From a checkpoint of a small mixture-of-experts model trained on Wikipedia.
Size: 12 layers, vocabulary 8192, 19.4M parameters.
Experts: 40 experts in each of 7 layers, 64 squared ReLU neurons an expert, 8 picks a token, a sigmoid router, a shared expert of 64 neurons.
Training: 328M tokens, 4998 steps.
Below are experts of layer 5 (counted from 0) of a mixture-of-experts language model. Rows are named router (the router's row for the expert), up (a neuron's input weights, with its number), down (a neuron's output weights, with its number) and show model dimensions 112-223. Each number is 200 + 20 x the weight over its row's rms, rounded and kept within 0 to 999.
Before each expert's rows: "comes before" lists some tokens at least twice as common just after its tokens as in all text. This comes from a sample of Wikipedia text that the model never trained on. Tokens count by the router's weight.

# expert 4
comes before: "- ", "the ", "\n\n", "The ", "\n", "In "
router,217,206,169,203,177,245,211,178,194,204,189,164,194,173,188,233,214,199,220,168,209,185,178,207,203,205,219,206,195,239,195,178,210,219,195,182,184,212,159,187,201,228,178,219,196,184,197,201,174,214,187,188,190,240,184,197,198,210,197,182,181,211,220,210,193,190,194,171,221,155,209,159,194,220,212,214,231,227,185,189,212,196,213,188,188,210,207,216,201,208,171,212,200,192,215,149,193,213,228,223,181,167,189,166,189,184,196,229,263,183,192,180
up1,205,193,227,202,192,206,159,186,217,244,206,194,203,183,194,196,221,169,215,186,202,214,196,182,171,191,218,207,180,169,226,189,201,213,168,195,198,196,201,191,192,219,196,175,193,224,182,186,213,194,231,192,191,223,195,196,219,220,195,207,194,201,197,229,182,173,215,217,202,187,194,173,218,228,208,194,181,225,182,185,213,217,213,240,180,199,199,123,185,187,195,218,188,189,168,193,209,202,197,207,198,220,200,211,224,196,152,173,195,204,200,212
down1,215,160,195,194,234,220,181,189,192,189,205,180,216,190,249,229,215,208,193,217,210,211,179,231,197,191,190,183,170,212,176,211,220,228,185,214,189,224,196,199,196,188,187,171,192,197,201,188,211,194,208,211,220,205,206,217,193,182,198,190,203,206,232,186,164,247,189,202,201,219,201,219,178,207,181,177,220,193,169,202,222,192,179,209,217,174,202,227,204,177,195,151,199,229,257,162,157,195,191,177,223,187,196,202,169,186,210,189,195,205,177,173
up2,219,185,211,237,173,211,218,198,185,192,197,180,177,221,192,227,202,210,173,215,193,172,183,193,180,226,206,224,199,209,231,194,221,202,212,151,180,178,201,200,192,193,236,221,175,267,216,194,203,183,209,189,185,208,178,211,229,206,195,212,177,176,198,198,183,179,154,208,217,210,172,203,211,161,190,202,238,183,179,186,205,216,197,171,212,196,182,154,187,176,211,213,167,181,191,216,212,184,216,203,180,166,237,212,172,222,241,201,206,213,221,195
down2,170,225,201,215,158,210,202,199,203,198,207,157,201,192,218,190,222,191,201,182,200,192,199,215,168,178,195,203,249,202,235,213,224,193,219,185,210,206,161,206,184,233,203,194,178,214,224,205,218,234,228,202,224,206,206,163,214,200,197,216,227,152,183,181,232,186,192,214,213,202,210,235,194,163,179,172,211,187,201,192,213,156,204,182,174,199,206,193,249,214,170,216,162,224,146,193,184,231,192,190,205,196,234,189,211,209,206,188,207,207,213,194
up3,189,216,187,179,181,157,205,176,213,201,208,233,199,200,219,229,184,200,180,208,202,191,172,193,176,190,212,216,178,177,234,220,198,216,166,185,191,170,197,181,228,176,183,190,189,208,199,206,186,183,180,191,204,147,201,207,197,210,202,216,174,229,211,211,156,179,194,223,196,205,208,208,191,198,180,189,192,212,194,180,193,203,165,192,241,179,164,188,236,212,178,204,206,177,198,196,170,202,175,198,189,170,215,179,179,186,216,171,247,228,174,210
down3,190,201,187,182,180,186,176,234,194,179,219,199,203,208,205,180,220,169,229,231,206,221,214,167,217,189,193,214,228,187,188,223,199,190,185,256,220,190,205,200,193,195,188,191,199,172,183,200,183,196,207,169,209,207,207,188,192,171,211,180,237,208,193,175,191,266,193,192,218,212,167,198,195,206,195,208,173,176,200,188,181,238,178,210,187,185,207,211,206,200,158,221,197,193,178,209,194,216,200,220,169,174,213,234,175,203,223,175,247,202,211,192
up4,172,214,212,189,159,213,192,176,222,189,180,202,204,213,207,203,217,206,182,204,200,192,206,204,194,226,208,199,186,171,204,179,189,162,225,202,189,186,201,200,206,213,226,189,210,181,247,202,227,214,213,202,186,202,235,192,165,189,223,146,183,231,186,211,218,189,244,204,167,195,193,191,189,220,200,169,175,181,213,199,211,209,170,204,203,211,198,180,193,198,211,212,177,205,197,182,214,251,198,186,196,147,199,215,229,169,191,199,220,198,191,178
down4,203,225,181,197,180,167,207,201,201,187,179,201,174,215,197,201,173,172,218,160,205,181,209,209,210,195,187,172,199,169,192,184,207,191,208,145,223,183,230,242,226,221,223,195,221,241,198,227,152,213,213,176,212,221,207,202,214,202,208,176,198,211,210,196,222,197,201,210,212,192,187,174,221,202,174,236,220,220,170,176,185,190,235,203,236,187,223,207,202,180,223,181,188,206,213,198,190,212,249,180,165,242,189,187,191,182,216,178,213,218,191,208
up5,162,223,212,200,190,203,194,180,178,180,171,228,221,195,197,206,205,186,197,196,216,208,205,207,183,190,200,188,192,175,196,164,198,187,217,212,216,196,215,220,216,202,176,181,182,239,185,203,211,192,171,202,213,241,219,225,231,171,218,212,196,190,234,194,198,216,168,222,200,192,202,182,161,195,214,209,211,215,167,193,174,200,190,223,211,224,177,216,203,215,212,207,175,232,172,194,207,207,193,193,172,215,173,224,181,173,225,189,188,170,190,186
down5,193,245,194,194,227,153,228,219,177,184,194,185,168,207,187,224,166,204,214,187,203,162,172,204,221,175,228,190,204,192,205,223,173,234,205,186,181,197,225,223,215,162,191,194,227,184,197,190,197,214,186,211,212,211,231,216,218,225,205,180,195,180,224,207,199,188,202,199,225,204,195,200,192,180,213,186,201,229,191,194,217,212,231,176,234,217,180,233,196,176,210,168,215,220,189,237,213,157,197,183,169,189,204,189,175,219,176,188,173,184,158,183
up6,189,175,209,245,189,222,195,206,195,158,194,206,213,229,228,229,179,205,187,208,177,195,158,191,177,213,186,206,201,191,191,200,173,159,189,170,203,219,201,207,198,195,202,165,200,220,187,179,230,209,211,164,193,204,167,227,245,189,192,194,193,220,233,183,206,213,180,233,219,187,205,187,215,207,218,233,228,211,210,186,221,167,199,196,174,180,237,150,198,196,191,225,187,211,199,193,229,164,173,201,220,176,222,176,179,185,220,176,242,170,179,172
down6,195,207,187,174,196,172,205,194,164,194,203,222,238,204,219,181,198,208,182,192,182,192,203,198,216,205,207,228,212,187,225,216,178,192,224,162,225,221,222,224,214,206,170,198,179,219,237,201,190,215,159,225,183,203,218,222,182,213,167,162,222,204,243,208,181,205,179,198,213,191,233,232,220,179,235,195,202,197,209,220,208,198,174,204,228,225,192,191,175,198,214,204,199,210,218,228,218,160,230,214,210,217,218,189,188,202,219,237,183,256,232,225
up7,160,216,207,189,191,186,196,183,194,198,193,183,210,212,213,224,262,203,197,206,202,175,193,220,165,215,214,220,182,193,215,187,211,191,200,212,197,177,206,206,194,228,177,207,183,207,197,192,201,225,215,188,199,156,161,216,218,198,199,147,191,190,211,191,222,210,193,188,185,199,175,182,192,163,229,176,196,208,259,211,223,225,215,182,226,179,179,216,186,184,182,219,184,208,206,169,171,198,206,187,183,228,179,160,164,187,216,188,217,240,199,196
down7,207,191,217,172,220,192,212,192,180,162,216,206,189,197,211,163,189,216,196,199,177,186,252,191,204,200,180,215,222,193,215,185,219,193,181,205,244,220,203,221,195,205,175,198,261,198,245,192,193,193,202,172,195,215,228,154,222,158,194,214,213,185,184,190,250,177,187,182,190,235,182,218,210,196,188,193,210,223,174,227,187,211,181,181,163,195,197,185,214,236,214,205,190,176,189,213,162,223,197,203,215,211,204,192,217,224,232,188,203,210,194,191
up8,200,182,207,224,210,192,210,206,216,208,200,209,209,224,194,184,177,210,185,222,200,181,240,222,198,174,173,192,195,215,214,200,183,204,185,215,171,217,232,191,175,188,183,189,175,205,214,228,224,196,187,231,217,214,176,179,162,176,188,150,189,204,216,209,215,193,227,188,194,195,218,240,225,206,213,230,191,212,178,190,230,185,171,211,242,220,199,222,220,192,177,232,213,210,205,208,194,225,228,211,181,223,187,203,224,206,195,202,210,234,199,190
down8,186,191,215,211,194,196,212,203,212,181,229,159,224,220,187,192,175,235,212,237,190,183,192,225,204,194,209,190,213,205,230,202,222,231,166,228,180,206,196,182,182,170,211,227,191,186,211,199,164,181,174,208,195,196,161,209,216,196,200,244,199,199,215,141,204,191,188,206,217,199,231,208,188,177,226,210,200,198,204,196,176,227,209,207,243,198,137,183,201,191,196,216,190,188,226,226,214,211,227,222,224,206,196,198,152,200,202,180,196,190,209,203
up9,217,235,192,176,182,165,216,205,155,207,211,177,207,169,209,221,214,206,254,185,204,187,220,213,193,208,226,221,205,241,176,215,197,179,204,216,177,187,177,195,175,197,175,210,179,194,181,188,194,213,200,181,216,196,190,206,188,173,218,221,194,209,205,211,193,179,191,209,240,217,176,216,186,207,190,196,232,198,182,205,203,214,215,192,217,209,244,179,182,218,191,204,191,178,195,198,223,209,215,214,193,204,194,159,222,211,191,189,202,230,198,177
down9,158,212,200,197,230,202,251,189,230,206,188,212,190,221,173,191,219,211,192,202,226,234,212,210,199,207,212,213,199,203,203,241,193,176,198,189,164,216,199,208,193,181,227,191,206,204,161,186,215,164,194,205,201,202,222,213,215,164,186,210,170,198,265,150,196,204,252,190,197,151,185,201,199,201,209,191,181,195,230,181,185,187,250,206,170,217,190,217,196,214,217,237,205,223,205,171,220,203,192,202,270,174,191,189,184,219,198,219,214,206,189,191
up10,230,196,183,204,200,208,189,196,180,192,227,176,204,164,202,238,213,179,204,186,221,180,211,225,214,181,213,194,191,233,169,222,198,170,186,220,212,156,198,168,204,223,195,200,243,160,163,187,206,211,237,162,172,157,217,216,201,218,209,198,185,196,191,182,212,211,184,228,228,181,184,207,166,196,204,232,198,206,202,190,213,190,222,182,221,233,196,220,163,227,206,161,200,218,215,179,196,189,176,197,163,205,231,183,170,182,192,228,180,195,201,211
down10,240,222,200,200,184,192,154,225,231,186,180,176,184,206,167,215,190,197,215,189,206,227,198,192,174,243,217,190,221,216,194,225,188,209,172,173,174,226,199,172,207,185,176,155,209,190,205,191,187,199,190,225,212,195,222,219,187,203,182,163,206,198,161,222,229,187,195,196,156,186,201,204,191,214,176,209,173,223,194,186,193,203,190,234,180,193,188,204,240,184,192,192,209,184,221,238,204,198,176,206,210,170,165,205,242,169,208,184,211,216,219,218

# expert 14
comes before: "of ", "in ", "to ", "and ", "for ", "by "
router,191,184,193,221,158,227,182,176,176,222,182,177,204,213,176,198,234,226,224,221,175,188,210,202,229,218,213,169,186,198,175,179,206,174,228,193,220,203,182,215,230,222,167,184,198,222,159,203,231,205,168,238,202,202,198,185,205,215,206,210,168,201,178,205,179,169,228,189,221,192,215,190,182,174,220,190,190,172,175,177,218,201,205,173,205,226,196,234,215,259,187,187,212,201,221,173,213,174,206,209,232,188,181,195,186,183,180,196,180,211,211,200
up1,167,179,200,239,227,208,173,192,210,217,226,205,192,220,214,176,191,177,227,221,214,211,182,218,235,186,194,220,167,152,176,220,207,181,174,199,225,195,203,220,206,189,175,220,223,213,191,202,220,190,180,235,204,241,194,216,190,215,175,174,227,179,215,197,164,222,177,215,174,212,218,190,223,227,191,194,181,202,196,184,177,233,198,184,199,220,186,174,206,213,189,213,203,200,176,178,220,189,209,220,199,179,200,212,218,204,195,200,226,183,185,172
down1,219,204,215,210,219,202,242,187,207,223,162,187,226,208,206,177,194,218,226,221,173,212,200,187,219,195,188,175,208,221,198,219,215,184,233,195,211,213,177,202,191,213,188,175,207,209,189,200,222,199,200,181,187,154,198,171,213,190,212,177,167,219,187,209,191,203,201,185,182,218,173,238,194,160,185,173,196,206,187,186,211,199,214,164,167,207,180,225,195,171,171,191,175,218,226,239,153,191,193,182,194,197,198,235,207,201,174,194,135,201,216,195
up2,230,179,212,190,177,226,250,214,181,183,173,160,203,191,216,206,188,199,194,220,178,211,208,197,210,227,230,243,175,184,194,189,205,189,163,183,182,188,168,224,185,143,190,161,179,209,177,185,214,153,189,211,208,231,220,231,194,191,190,221,198,221,202,207,194,200,183,215,182,181,204,195,248,193,255,204,237,224,216,196,213,202,194,186,177,211,193,240,206,184,205,195,201,225,229,170,207,220,192,217,200,210,179,199,225,176,181,200,218,185,201,185
down2,213,189,190,188,199,174,200,195,158,151,189,196,206,234,207,243,201,185,204,221,207,193,191,202,210,193,224,217,203,208,167,233,206,211,228,219,204,200,193,196,208,167,224,195,232,223,223,198,210,212,214,206,210,201,232,226,205,191,185,177,225,190,222,213,197,196,210,207,213,214,179,198,212,206,189,173,173,200,217,184,164,204,267,167,193,210,221,176,215,182,166,190,201,199,215,168,174,227,176,162,180,223,220,184,205,171,197,207,212,179,156,176
up3,216,199,183,227,211,199,206,186,202,241,181,216,192,197,205,212,239,220,205,155,182,151,185,173,158,218,236,223,181,207,194,208,202,207,202,203,193,240,174,206,218,200,194,191,185,214,198,231,154,193,212,184,177,203,190,189,166,205,190,173,182,164,206,197,230,168,210,206,183,216,189,238,157,198,202,175,184,189,214,203,196,179,163,203,242,201,217,181,196,179,200,200,189,186,214,199,195,183,214,197,207,191,161,213,214,187,232,205,221,186,202,211
down3,223,198,193,191,223,209,223,204,214,207,216,213,207,176,225,226,222,202,217,219,235,192,229,191,181,194,216,154,214,189,204,180,198,194,257,194,186,230,182,191,220,170,211,213,206,223,240,221,188,202,186,221,227,208,194,196,235,204,228,190,178,204,164,181,236,177,206,189,220,213,201,175,176,185,195,202,171,185,173,249,193,194,215,214,248,179,200,170,200,241,224,231,204,201,191,198,232,209,191,197,204,215,183,169,198,185,169,220,194,193,210,230
up4,188,154,217,231,213,207,228,184,229,199,229,213,208,205,202,184,219,199,199,178,189,184,175,173,204,182,173,199,168,190,193,189,219,166,177,214,206,180,202,210,216,188,156,190,206,219,195,220,213,182,209,195,194,180,196,195,204,208,197,229,187,198,182,191,211,218,178,215,197,235,194,176,210,198,237,191,200,245,187,203,228,216,213,229,183,210,233,209,225,218,232,205,159,223,161,189,210,182,207,188,170,203,204,173,173,220,206,235,199,208,256,199
down4,205,217,213,199,242,194,202,237,209,184,224,235,224,206,230,214,188,176,207,207,215,184,193,211,183,196,207,216,204,191,210,197,239,187,184,168,204,176,203,166,232,185,209,179,218,182,211,202,217,214,204,241,215,198,202,199,185,201,204,222,186,212,188,211,187,246,221,190,196,189,188,193,213,171,184,183,202,210,172,188,188,194,200,204,164,213,215,176,238,165,208,187,152,215,224,219,196,179,178,219,206,217,219,210,179,200,192,154,170,188,194,210
up5,202,188,221,213,198,204,195,206,210,205,200,224,175,213,209,157,197,191,236,229,232,224,199,179,201,208,212,170,170,200,199,174,194,209,218,208,182,199,198,195,150,173,186,176,179,169,219,214,168,203,178,179,224,213,182,228,231,229,209,195,170,233,219,250,181,194,217,216,214,190,232,180,207,192,186,208,202,201,177,182,214,187,231,185,199,190,170,207,196,213,165,187,204,192,201,208,242,205,193,203,202,191,231,222,196,193,221,203,228,213,211,205
down5,219,182,221,196,218,176,221,227,230,190,184,151,206,197,209,172,210,211,183,195,211,224,181,210,203,194,172,205,209,218,200,198,202,171,183,199,199,215,215,195,193,223,199,177,214,218,200,189,223,216,215,186,188,198,200,186,191,220,205,177,166,203,199,218,198,188,230,181,188,176,202,204,176,214,194,209,212,165,201,206,192,210,230,216,202,164,179,188,212,200,193,175,182,187,225,193,199,189,182,201,234,217,210,227,176,191,188,201,189,207,221,214
up6,168,201,162,170,157,167,186,191,206,227,187,197,184,178,194,209,200,199,215,239,187,182,174,182,212,221,220,216,162,249,180,208,219,203,175,218,224,205,201,203,193,195,185,157,200,189,188,181,204,210,193,167,205,218,192,190,183,196,174,211,214,214,217,225,186,213,202,197,198,227,191,199,165,247,186,199,197,152,174,208,194,217,224,188,213,179,206,193,195,217,222,191,220,232,223,184,190,199,208,214,177,196,197,185,186,167,222,152,218,197,194,211
down6,222,150,218,163,196,202,192,178,198,203,206,160,222,202,224,187,185,195,220,210,228,190,152,181,213,180,170,226,207,200,198,201,235,207,186,199,179,256,241,171,215,215,227,206,181,224,168,209,182,234,214,202,211,214,166,250,233,233,212,195,210,214,179,210,218,204,182,219,195,151,190,188,207,192,185,158,169,207,196,227,221,182,200,230,203,187,191,211,230,192,186,152,185,184,197,201,195,181,198,217,164,198,203,204,194,214,198,175,172,236,188,196
up7,193,198,207,203,192,202,186,161,212,201,248,205,204,263,225,177,202,209,199,187,224,184,192,213,206,210,199,185,156,179,222,190,196,202,195,198,210,225,223,193,197,203,193,156,204,191,219,151,164,187,197,226,211,213,213,222,182,195,191,223,167,194,176,228,194,206,214,216,207,180,206,213,196,207,240,140,206,227,180,206,224,213,167,222,201,195,203,219,178,225,182,224,193,183,218,194,216,237,212,218,181,191,172,193,240,219,209,190,185,219,197,215
down7,189,175,220,178,204,199,185,210,200,184,194,228,192,206,204,165,249,231,170,171,182,178,203,188,207,228,198,212,195,202,192,169,198,231,191,191,205,225,184,211,186,214,218,203,230,173,199,187,178,197,179,198,195,169,212,184,183,179,192,201,216,197,207,218,247,199,188,179,205,216,202,198,190,240,210,189,203,246,217,219,210,170,185,200,234,190,177,182,180,221,209,199,212,209,168,213,218,204,186,169,202,220,199,225,241,220,221,178,237,207,208,202
up8,189,195,202,199,222,205,204,187,208,185,169,182,221,225,187,216,220,239,233,192,205,190,205,203,212,245,189,169,204,195,183,181,224,204,196,193,210,175,137,209,199,191,185,200,228,176,220,184,177,212,214,165,202,188,180,216,228,218,167,172,184,237,198,195,174,209,183,243,249,189,188,171,202,204,180,183,226,190,181,191,210,195,210,222,224,221,212,213,205,190,213,165,209,217,226,184,188,189,219,201,179,211,195,210,185,209,244,190,217,225,157,192
down8,184,255,194,236,230,161,194,165,192,188,228,164,201,165,197,202,190,212,184,221,172,227,176,195,182,187,168,216,223,186,177,207,226,220,195,198,205,181,190,246,201,211,143,187,191,198,193,165,219,206,193,227,241,200,193,178,225,196,210,203,224,193,190,213,221,176,201,196,226,198,248,226,210,228,208,205,185,229,205,238,222,228,177,208,180,194,218,177,187,250,204,210,211,197,183,188,171,218,197,160,218,213,199,191,173,188,166,196,221,192,204,198
up9,198,178,181,200,203,184,191,140,193,198,261,226,222,200,185,204,219,219,197,193,204,183,231,199,208,226,169,193,217,187,202,231,189,213,219,207,194,212,217,217,186,197,164,195,183,211,201,203,199,178,219,226,210,211,195,197,208,222,204,197,215,193,199,186,221,204,226,188,184,202,186,209,224,192,210,204,240,213,187,179,211,176,216,195,203,182,240,192,211,230,200,174,216,193,205,176,193,214,216,219,183,163,196,227,208,175,207,188,169,190,245,215
down9,231,163,218,222,193,203,165,191,189,208,200,235,217,205,174,206,189,204,195,209,178,181,204,198,192,220,215,162,202,198,215,217,217,198,169,214,216,184,159,209,234,209,169,193,216,209,207,168,195,218,223,207,187,202,228,167,239,178,224,234,173,188,189,175,214,182,225,206,222,205,203,200,198,196,222,193,199,219,197,171,178,173,171,205,206,191,185,211,192,195,206,140,187,205,182,195,172,212,199,220,176,195,192,188,196,193,203,199,176,225,190,195
up10,185,196,229,205,173,212,217,198,248,184,179,205,189,182,199,192,219,191,224,197,184,224,197,189,222,194,179,169,157,195,219,146,194,187,222,168,216,241,208,216,213,200,208,200,220,207,189,215,208,210,190,203,204,179,226,192,212,213,193,180,186,205,198,158,165,154,196,189,207,202,205,171,188,217,184,208,193,208,179,215,221,223,198,190,202,190,168,200,203,175,164,150,206,230,211,170,210,163,204,215,180,165,199,205,165,181,212,204,203,209,214,206
down10,212,214,206,220,209,216,202,163,159,174,231,215,196,203,223,196,212,186,209,190,204,213,207,240,198,212,183,217,199,211,187,203,224,208,185,192,151,206,240,226,198,193,203,234,204,180,216,199,199,203,219,221,199,200,188,195,230,203,183,185,197,177,215,214,207,203,192,210,155,210,201,216,241,191,191,224,198,200,211,196,201,194,226,187,156,187,207,202,222,181,188,215,206,177,183,220,203,204,182,205,197,185,209,210,204,188,196,195,218,179,200,201

# expert 1
comes before: ", ", ". ", ": ", ".", "ing ", "-"
router,213,191,212,213,155,203,211,186,169,197,170,178,174,202,199,170,206,219,201,190,201,213,177,203,181,215,202,196,203,164,252,195,233,186,202,158,178,188,198,214,219,204,196,180,196,196,226,201,222,184,209,183,190,176,201,173,224,230,158,177,199,201,232,186,216,221,156,182,198,207,219,193,182,228,215,182,186,225,198,221,211,178,250,162,217,191,207,218,183,227,188,192,218,209,128,207,192,196,190,201,226,190,199,185,176,182,207,186,196,173,210,235
up1,243,200,197,197,171,189,206,176,216,196,231,193,197,236,180,191,217,176,233,223,207,186,219,207,204,203,272,186,195,190,200,196,198,161,229,207,199,197,201,171,178,187,199,181,178,229,238,212,218,228,218,216,219,167,212,203,177,213,198,219,203,236,211,195,186,216,190,186,227,208,209,197,181,192,217,185,207,183,186,207,212,186,180,177,173,172,187,198,248,231,188,213,203,199,196,233,196,191,191,233,164,203,230,199,200,189,240,224,191,189,215,210
down1,219,181,222,201,203,200,262,186,217,161,239,197,174,198,179,183,217,200,195,214,223,213,197,187,199,216,223,164,220,195,180,242,222,191,207,217,179,209,213,178,203,166,203,211,191,200,206,234,190,223,209,251,222,231,209,205,179,177,220,232,231,184,233,180,186,220,201,186,195,247,187,242,193,197,182,242,212,182,214,214,216,150,204,204,210,185,199,208,200,210,187,207,249,241,195,212,215,196,183,204,205,193,219,206,227,201,203,208,194,184,206,204
up2,206,225,210,203,203,197,204,208,210,194,200,176,187,204,215,233,196,167,165,186,224,200,228,224,224,189,208,210,188,201,195,184,210,196,216,190,185,208,193,188,226,200,181,171,227,208,242,183,210,246,180,186,224,242,235,221,211,224,177,169,233,209,153,175,197,198,240,177,191,224,179,208,218,213,193,179,220,213,169,182,214,185,195,242,204,169,224,181,188,179,183,200,201,187,186,210,212,181,204,182,184,208,184,221,194,211,199,184,200,194,235,199
down2,219,169,203,200,218,181,165,213,201,172,213,191,199,172,229,212,176,195,152,175,199,211,241,205,217,190,246,205,192,206,218,167,187,216,217,145,213,204,208,214,176,202,166,166,239,209,237,199,203,224,172,199,218,205,231,213,206,195,205,206,190,222,206,190,171,196,199,189,211,198,188,174,185,188,201,204,207,224,216,196,227,196,188,184,205,162,208,195,170,183,194,235,216,205,170,211,153,212,226,178,211,171,221,199,240,181,198,227,172,184,197,168
up3,201,173,177,249,177,249,190,229,225,201,214,172,227,183,159,184,188,201,185,220,226,212,229,194,219,209,195,192,199,208,200,229,187,156,181,174,211,209,221,192,214,165,190,188,195,178,169,172,172,178,187,179,235,213,212,188,219,245,195,202,166,201,214,214,174,183,154,166,188,172,205,180,203,221,233,158,212,199,240,203,194,215,202,183,206,205,169,197,220,222,195,179,183,222,191,200,190,201,226,219,212,204,210,205,208,200,196,197,202,190,188,196
down3,195,180,213,220,208,198,194,226,177,201,211,215,181,205,203,223,178,182,199,210,195,178,181,209,177,190,190,188,200,233,160,238,168,171,218,197,181,196,218,212,168,205,202,187,197,179,161,187,197,219,184,225,209,197,188,180,211,200,228,195,181,236,192,227,234,229,189,180,229,197,162,188,212,222,197,161,204,179,177,228,151,208,172,182,197,197,199,241,185,218,197,182,174,226,174,182,217,187,188,176,203,207,212,208,184,191,193,203,211,235,207,193
up4,200,206,180,205,195,215,193,250,158,221,205,237,201,212,193,162,223,220,183,212,211,184,227,203,206,217,216,208,182,204,232,168,213,204,168,191,154,169,185,195,179,206,165,190,179,202,200,232,205,188,204,222,196,195,208,195,208,190,180,177,221,196,249,227,211,193,226,179,217,219,210,234,234,222,209,169,171,215,174,172,207,201,188,169,219,216,214,188,189,210,229,221,207,220,216,233,197,220,188,229,221,201,228,214,199,180,204,188,226,189,206,206
down4,226,234,178,189,200,219,220,208,187,186,190,197,192,188,211,172,216,166,226,214,180,203,221,169,195,213,186,175,190,199,167,215,198,187,178,208,222,222,193,189,179,187,245,200,185,207,201,195,195,206,199,197,227,175,216,210,189,213,217,216,207,163,195,212,239,202,206,187,207,214,179,215,192,215,212,218,210,203,193,192,205,188,214,221,199,162,195,209,195,164,208,191,219,218,164,198,189,207,229,183,204,194,178,160,223,204,234,171,201,191,164,196
up5,191,195,201,201,188,161,233,189,164,172,178,198,178,200,197,168,216,201,242,204,191,231,168,235,179,176,207,242,199,218,206,203,217,211,242,221,166,174,185,193,182,183,211,198,210,226,209,210,224,181,237,213,188,219,192,223,180,217,200,184,235,176,206,175,177,201,175,199,212,191,220,223,213,216,192,205,189,172,178,202,208,209,192,197,200,220,198,217,196,189,200,189,236,229,215,199,198,184,200,191,236,191,195,192,238,199,173,208,202,214,210,187
down5,185,224,239,194,201,174,230,174,186,202,186,226,213,192,204,182,166,154,192,202,196,211,189,181,199,213,213,230,215,213,188,183,191,220,227,219,191,215,199,208,155,201,204,154,165,197,203,175,202,202,212,207,210,245,194,209,208,198,204,197,194,221,191,211,188,187,181,154,177,203,186,204,173,220,231,228,171,212,183,170,188,192,200,174,211,200,212,191,196,201,207,228,217,204,178,182,201,177,204,175,206,196,205,241,183,173,174,193,157,174,179,167
up6,251,190,187,181,190,192,198,209,205,229,201,196,192,186,203,205,217,183,211,215,172,234,169,195,201,190,181,199,182,154,198,217,209,203,194,216,184,229,210,204,208,240,177,180,221,188,172,218,190,179,208,175,174,183,200,221,183,240,166,211,199,220,173,211,201,191,209,209,177,198,217,178,194,218,211,186,220,227,166,172,189,171,243,199,200,208,161,212,185,211,200,221,206,205,186,190,210,203,198,222,192,205,148,222,189,227,215,215,185,213,236,191
down6,229,211,193,220,190,191,157,206,166,203,174,186,213,221,196,177,207,210,177,229,162,214,191,236,197,218,199,207,161,216,197,218,220,219,180,193,209,229,208,206,219,202,186,188,239,202,206,202,193,181,219,172,192,168,190,241,199,228,196,181,193,198,214,227,197,204,182,217,179,163,206,208,189,183,192,162,182,216,212,195,200,236,193,187,239,182,171,223,172,197,189,194,209,176,197,182,189,207,211,225,196,188,186,205,217,224,212,223,188,198,194,212
up7,193,177,208,255,163,197,206,186,181,251,199,188,195,212,203,215,214,235,160,182,192,221,210,187,137,203,187,199,204,179,215,231,182,187,201,177,215,181,170,200,200,243,155,186,207,178,192,210,205,159,203,191,197,182,188,177,220,209,193,211,180,220,192,200,215,202,203,197,193,190,223,208,196,207,196,164,214,154,218,185,228,228,211,209,207,216,184,212,181,198,183,216,217,201,195,200,157,203,205,227,167,192,199,204,197,218,197,198,175,178,173,203
down7,200,155,178,225,219,215,216,229,183,238,216,196,173,193,201,174,219,163,156,206,214,201,168,190,197,201,194,172,230,188,190,214,155,176,188,198,157,166,194,170,181,202,190,183,185,223,205,220,224,207,208,189,167,215,194,216,182,194,208,215,198,198,213,197,192,196,188,179,218,178,215,236,203,183,210,172,227,212,232,188,209,194,204,189,201,200,213,185,184,178,196,172,201,221,216,214,206,199,204,222,159,200,171,222,187,206,200,176,189,184,189,206
up8,207,181,198,179,183,167,255,189,202,221,224,187,186,242,217,197,188,202,184,215,194,237,206,222,185,208,194,204,227,198,199,205,180,211,194,191,173,228,185,228,200,226,174,187,194,214,226,204,207,177,191,210,174,194,178,185,207,218,185,186,166,178,213,235,206,201,225,180,182,232,190,195,211,194,188,189,183,238,154,209,219,210,209,208,221,201,215,149,189,162,208,218,193,196,167,157,183,189,215,187,191,135,188,187,191,221,200,184,197,212,177,221
down8,203,201,164,186,208,209,234,206,190,202,210,207,201,183,185,180,184,211,212,180,198,201,185,173,189,164,183,235,191,188,170,187,196,203,214,221,177,169,176,217,206,220,182,228,195,227,202,218,184,185,177,231,205,176,186,165,219,186,194,216,210,161,216,202,192,185,220,203,208,228,238,195,198,193,187,229,194,216,178,200,204,204,226,171,225,193,187,187,211,204,182,244,213,212,201,164,229,176,178,174,196,170,198,191,216,203,229,200,200,180,176,190
up9,187,203,230,221,203,219,198,201,214,194,172,188,211,193,215,218,185,185,141,209,180,214,192,217,225,224,185,194,206,212,201,209,181,163,192,171,204,195,223,208,206,188,214,182,226,227,238,181,248,213,212,212,178,196,204,214,200,195,176,235,218,177,199,196,194,196,190,186,255,195,189,207,218,206,211,221,193,225,143,203,196,201,198,228,180,179,206,170,186,244,205,185,220,193,157,243,173,185,180,213,183,182,226,186,184,195,206,223,221,211,210,226
down9,203,209,199,186,217,135,197,246,238,175,206,226,189,198,214,202,196,233,224,224,172,202,177,185,200,208,198,197,237,190,214,213,213,181,204,181,189,211,219,187,197,193,202,204,211,186,206,192,207,178,209,225,205,185,193,181,195,177,200,185,202,185,219,191,215,183,174,198,211,190,177,229,222,177,202,226,172,210,236,197,194,208,221,228,192,170,198,207,213,191,210,183,194,207,223,178,201,193,186,197,199,176,196,219,159,212,217,168,221,202,199,208
up10,154,180,218,206,199,214,224,205,194,219,229,180,182,213,185,182,179,220,168,213,180,236,193,219,199,191,196,222,178,216,176,202,229,224,212,222,205,214,163,193,212,202,194,191,164,199,199,180,214,164,211,232,215,195,201,168,196,205,183,202,154,212,193,215,165,215,184,205,220,189,205,191,210,233,253,214,258,199,186,192,174,185,216,190,180,190,194,220,190,245,184,200,227,209,212,225,159,177,194,214,248,177,189,196,189,227,197,178,192,194,197,217
down10,188,227,203,201,186,225,160,225,200,177,212,211,201,172,215,171,155,202,207,211,191,206,183,180,199,199,151,179,209,221,213,179,203,233,226,187,215,215,209,212,203,180,185,233,207,177,223,222,195,187,171,203,188,177,216,195,171,211,207,190,223,171,177,182,187,218,190,232,195,184,204,200,223,181,236,220,187,216,194,225,191,202,204,196,144,213,163,220,221,220,211,210,161,173,182,205,238,186,179,200,206,211,205,225,180,216,205,200,196,191,175,187